config.toml
d_shared_expert = 0
vocab_size = 4096
optimizer = "soap_variant"
beta1 = 0.95
batch_tokens = [32768, 65536, 131072, 262144]
train_tokens = 555900000
Below are experts of layer 2 (counted from 0) of a mixture-of-experts language model. Rows are named gate (a neuron's input weights, with its number), up (a neuron's input weights, with its number) and show model dimensions 0-159. Each number is 128 + 24 x the weight over its row's rms, rounded and kept within 0 to 255. Numbers have three digits each.
Before each expert's rows: a language model's description of what the expert responds to; "comes after" lists some tokens at least twice as common just before its tokens as in all text. This comes from a sample of Wikipedia text that the model never trained on. Tokens count by the router's weight.

# expert 36
Word or piece following "the" or "an", including re in there, at in theatricalized, and nouns like film, novel, world.
comes after: " the", " The", " an", "The", " L", " An"
gate0:124174148108139137129142152115143114107119155160121126164133085124162152156172145140126138091149075132131140108128080109185107144172100122132126092115097106164120120113102120130120111183089122122150126132170136118140108077087146123163141113084105146133149131089113103151143169121093136168109140156134135147145151169083130162104133177122136101109114177133143162125125096124114105118153124146128141120120124179134120116112110140147126144110152134133084153111110123109161110074115117
up0:150133106126132139116095118136088105136110145113128133144125077127152175129125137109144146141086134155157126097117143104117094117185140128110105119114100132139159128147106167068143132156079174113124107164137178122158122083122143123131123086094093129146127136130126118115166145137110141132148144123158103152158141140079126153106106140134133076102151162077163136141112106122157113140100156159086091156147079164119125093126154162147134097119143151099138109171130142138092125113140126
gate1:091154071113155130100102109114107087142129146120121118137139097171135119119118100132133156143130099115180141176136195128144121107155084097148088122150136142166107126144130157119172110139154142090116121124102171141139122127163141136119132146185125125153113138129118118159111112140089172119131103139105161119129131089120145144145105122103122112168098120138157129137086120146068109131101150180110118149103128100163134097137122123122104131118124151094122060160102124150148152136114145
up1:155098166109137121123115121159159112094146152188116171121077126128088084120116122141129141113130132186089112119107133118122108139131172129074118095114158108132122101117158116128139100116122113117177173100156101086153107120126081127135133105122139096104160122124136126128183136139154121140131129114126119145151145111120129097121164113110167119167163188108121128143097125141150130118118164106127171143118105111108159104136113146109111075148143109182112176120153143091107126125136127

# expert 27
Last digit of four-digit years and other numbers in dates, tables and ranges, such as 201-4, 199-3, 188-0.
comes after: "0", "1", "9", "2", "8", "7"
gate0:141110196097167117120148169139125113131135098118131188124131100153140139110086159145135129083148108103127134136076121099163156110143115137116102154102156156112188097085080127118119152098182133134145135161116149097154138084098110152102146100107151133155169100105152132135124135144095104159169110157096104091135137150101128149146161122126103134116144141119093139131138123111148078102136140125116137106120124090125100127142169156145111110147111114131135115115170153128126153139143111
up0:102150117119160141099153120115146148130172081142179234109161145133124149134106137171119141096116101137096142133087122129153106114146148123132094147113124163151125147099114114111152147124136129143150137106140124140146136093099144128103119102135100135161130120123119069110147078137133097152149135142096129082154140146118130179114162154138139087117102153138123104130122127182141142138072113113087127131123107141129147118138103107101133096146132091172174111119134137114106154127109128
gate1:078163114104119132069171158133129135147093069129186127126146121160104133131154120173150107117080097145083150138135129146125136134119099142082152132139099076122122128116132159145174106076110155142147152139156158144122129146127136092107143122101132129178138123118121145138131111093168126124147134095084147107127135121092163148148106119168131129088104134158154168134106173158087120104143133143115105136123116130152166111138157145097107107146104106124127132121102093097112119123139136
up1:147129119114161159140077163117128107110115132112085134112133120148099136104191103147105122132123167128135117121172152153089098149147161104113115145146148121096138100109118111149127116136120170122170095123149138136135189130116107125123152153106157165102092104177158138122163151137104153116170138069099117129117109110134139145141131135138157107144113108087145141074133120146117135084110131145113109110101148181112137145081122147057113140117159116120131135108109130132172134125159112

# expert 50
Verb or adjective stems starting a word or after a prefix, awaiting a suffix, such as pro-hib-ited, att, prom, found.
comes after: " a", " was", " his", "'s", " the", " to"
gate0:100144138112125150135092119118133137158131164122153118127144118122159129114112116162155101147107114122119109084130131139111106114158114171187091126123098119096157104093124123149120195092167107116122136128134137164115119163139109174088102120153168118085146145151113092115146123136091125108131132136079117111160108084093123089146144108171114129144140103088122120130168129117136140167095106136116150147083105098153140121152135158168181184126145114103146129147147106144149140102142125
up0:088126123148136133159119134152170141166111153124108136122135119125134119086092109145140150114141128169145140149097125108198139108117104148136127158136093129124150131135153096122103163104143150164094136152109122156156137127153130173106075114122080180158163139146112093160134137144113098095131112107098144106133161103105155178133135133119107167090078108104083085124140179150130095105110118151172113146121106141123107101126123115179133124116141135137128108114147097096148136127143156
gate1:110090132129087169122109149129130088172116094166169114130179114104138139142101097119131119127142171151076171133080155107117156129118116112147127095130114112148141111176133162123119133140152186155092125097090130082144111125135117151150150193102144093128144155150153091185102139181135097120148115099103122100109140129113129123115145120143093079159158127137142126136116145144111110143114127100145123102091124113155121110128126118118132148135108148120118172134126074137126110133136129
up1:106106102121110148132130129134164088168142087107150130146147121124155121142101102112135127120130153174099163156127105133141170146097148091121114084137118130160133112158143188148142129129155143134104115164097142101151085127122144179133171168141129112156160128140120111190113113189113134114120109074107151147112135111092149109109140119113055092122157162169151124151122148128119073127138116141125118126087114148147130113112148109103145146111127110093144138130149100111107095137123133

# expert 3
Word pieces inside longer words, often after one letter, such as d-ire-ctor, Ur-qu-iola, rep-utation, plus some year digits.
comes after: " (", " S", "1", " d", " ", " D"
gate2:079158111130128118143122151164124163150110091160133090121148166134123153120095116178075155085120151141115089111085139123160138139134143099162108112075168138138125102107162139129096117121133116130133138105130080106158169114138101127124138079125081131089141146102164133130168115089112154134137113137130145137156101135139103129139124154104156109097171082137125148146131140124154117127090084117129166153104142126100135144169117087146144126145129132101140106142154110157120111120153182
up2:136133115147148120117123152088118135077138105184109139129134135147112126143096092143134094101143158140137148143155097147137140147098143174152161134137083115150136124109140129121136151128107179112125124186112154131113123104140136144123190153135131110138124139132121141121110108108105127129086167126126109106092120153066141114092122106150076136112078141088118126126106163118148126098154115130122061177172084126150103138138155159143153112108089122135159089148142117108125084120137107
gate3:130157154125153124160085149147133104135091151114116155111158110142124098109173118125136154116107107122153168127160182086115161116099107124159150108140096135123129145155149128155137117192162129148104084114137139143154131101144114126134171144154078131115110142118148135125147128105120153120095103151143131131121124122162116137111138080111130096141121096165106100136120103140110081142106113130117075194136157159072118104100154118153119060157133129133141113105109100104114158119133116
up3:116161141151149151108120189156129118149110123132132098131099096171101128122113077177128166108113125153120101100134116107135097166131116158138102101105132136092150129117165181149125167160147135123140107102110116140145138152108154131152124097123117115111102152113154139146181157099128152089105158127161113107136120116114099094141099115115109142125124080129126097167112145128118111159087122151127133168063155093125160100140127114152112110143122106085118092139072154114152124129161135

# expert 34
First piece of a content word after a, the or was, such as char-ity, ide-as, exper-, incre-, dec-, subsequ-ently.
comes after: " a", " the", " an", " was", " his", " to"
gate0:122153130122124111187106136146131161152091143137132109159137101139164138133092148077133136134126149138161119061159119130150102135142133125149140108094135096162150113090137160127098100120173142139137125138099137140119137093110153128165149118110079143142085144120119103113123125117120147122116118160157081119118133117174114146132117134109165118136094135093130110174100088118124131123065123128110128169105125095150117082092133146184133167164121140140133110129196137134108152113095120
up0:111157114160186110142129140158180153146123143133160103138123107151143147142089131060123136127135110122179123090154133136173097157108129118132121116115095130160091108079150116149113091144081144125127150129100106130115168134129141120167174140123123103137132131113109100147123136085113101114111146165148082158138138092140091154147119111128146120143135150088119122133119093120115093117098102140117198159112113086148124161097135119155139151099139127142157126100170152098141123110110121
gate1:130114150122165152127123144187118149136114138120093128118125126111162148135094158077124133109108117127109090107164128125143131138096120075117135145149111131103124092116177109131085096119157150096136112121123122143127141111131131166156130113122146105168188124104109123147145138113123151113062115106121091087162112142088113111138119124076112129123166133116163126118136118105107114157137110108175138130130098089095172153138115107134165141164167116117103168179148172138153128134167125
up1:119138096115143108100129090090128149167131135120150129083112131149139128143175114156148126128144099118154162177137144124115130077139113116144138131146162152148104180153132114139190158101073119188120140122127150142129156126141123111127147144130088110094073154088108181103143184130109093159156116130111136149125178128152132127104148073156146111131105135152132138121106131138138100116121105167113139126124144134170111120129119121111104108101115134132160097097130070128091131134128130

# expert 55
Opening stems of common Latin-derived words after articles, such as res, exp, reg, acc, opp (opposite), separ (separate), prior (priorities).
comes after: " the", " a", "'s", " of", " its", " their"
gate1:136164150105130146165132113089136074145123159126102109149131142109180159098142127114118118141144135126153093095117131121114111107121132098119107143121131150137131129132106183107170145077153090133099102104127086163135119104148084134085110101190143090119104130085123111141164116127128137140109085140141147148124145129110096073164134109097110137106168170147109127143123132115188139139131157121110101131145147156111148117105133086139165146092152141112121144158119096171155129145113143
up1:134133102132089092135148139132168109106085151098125157123100095072130122091079127133104141117102177113123165132111088154131180133128139129196075083147160117098147151127122143112113108150121115132138125123108180103132090095113128116150147122154093144127114130112129094097119125120149110130162136160166129132127089097120156123148118118126139156184134110152103134131135169123176152118121159134095093144155137165152141170089112130132152143131097127153159120133088130145139124124124119
gate2:135089102147116165147127086140126134162142142153127111088129102109142160095161078144136151156154121112140121081064144140138103131153126142133117108124123168157178142122119109147122085124160146142124152100141101151142101100122125153132108098158152122080170136134132105125160130164117101180092093147078157148121085147130138097122122132124123120115117163096119099147128106126157110136138132155134129121144168165130106104121119145123133133130170124114165154123156076137070153154106102
up2:125190143112138103162140141103115136140099090117120124152170152127145077150103113133124126126114147113133149149145127145123157156129123129136110128119148103081102118113131148125152148145114141100131122115102098119073179119125127149107130126116098094160136140154125122126104125081116100083122128175184146096147177114128093125145116107146108140152136125108123118109108117149125082126142111131124131135101108091147150113161093126172126107075079187175149087155090114155148086145132143

# expert 32
Digits inside years and numbers in tables and dates, ordinal th, and the piece aut in beautiful.
comes after: "0", "6", "5", "2", "8", "4"
gate0:141134128159116133133129157117105111155131129148163118111103147158134111108137099111131142118109121077115114106085163147174077094121107147124136073096134121108123166143142108161146092129135134147111117149140099186105187108137142144089128116085096122066139103129136163115136123134117127145124104180122097102123144100123116139063140148144131108086114107151124159091158148124141132146130134140109126117150170127121098128165100138154140123136186106091124177134142115094129162126137145
up0:121157187146116161128171138136125131125104152124158131105127134121171091113130122140099187136134146129132121101148123123138109064099109136114169103144103127150133147113162149125061133139127122151119183155079097137153105127126120127095116163127103144120127096188125147139119125163160125099139159167092141115126095123111118134102112130163134138134126137130122092154165106080129168113092144124125110115106091153122094156119149116108177145101133115164132111147123081167138124117148160
gate1:160137136115106099147109149104169136127180129126126110135098135119087136159167116073128113119152127145136128126135153142140137110106138113079107113114150159151164125081144177141143149122140145119105108104133104124130146133151099143129091137100170092114119109124134132156125130154156109148107145144151167091164133112126123120135089132115108172141120151070097108141102153185107094137177142111113163128113091132143126134146154126150110127096112114111146056150148071164111133114167111
up1:098111132117146170106148129110150158111149108123131106137126149162117086173115107093124081149114170138151154143131174114109135094076099124100150157093138124123116120114170183116130147105102141118110124127108132133126145127108113146113072124103106114135169106138128121141140120117090087122153144114125159096131088138073117156124093161163102144137080135088106127133151163123138133140142151146129091142168079125108112134123156116162154125107136134142123125160088137180135159090160103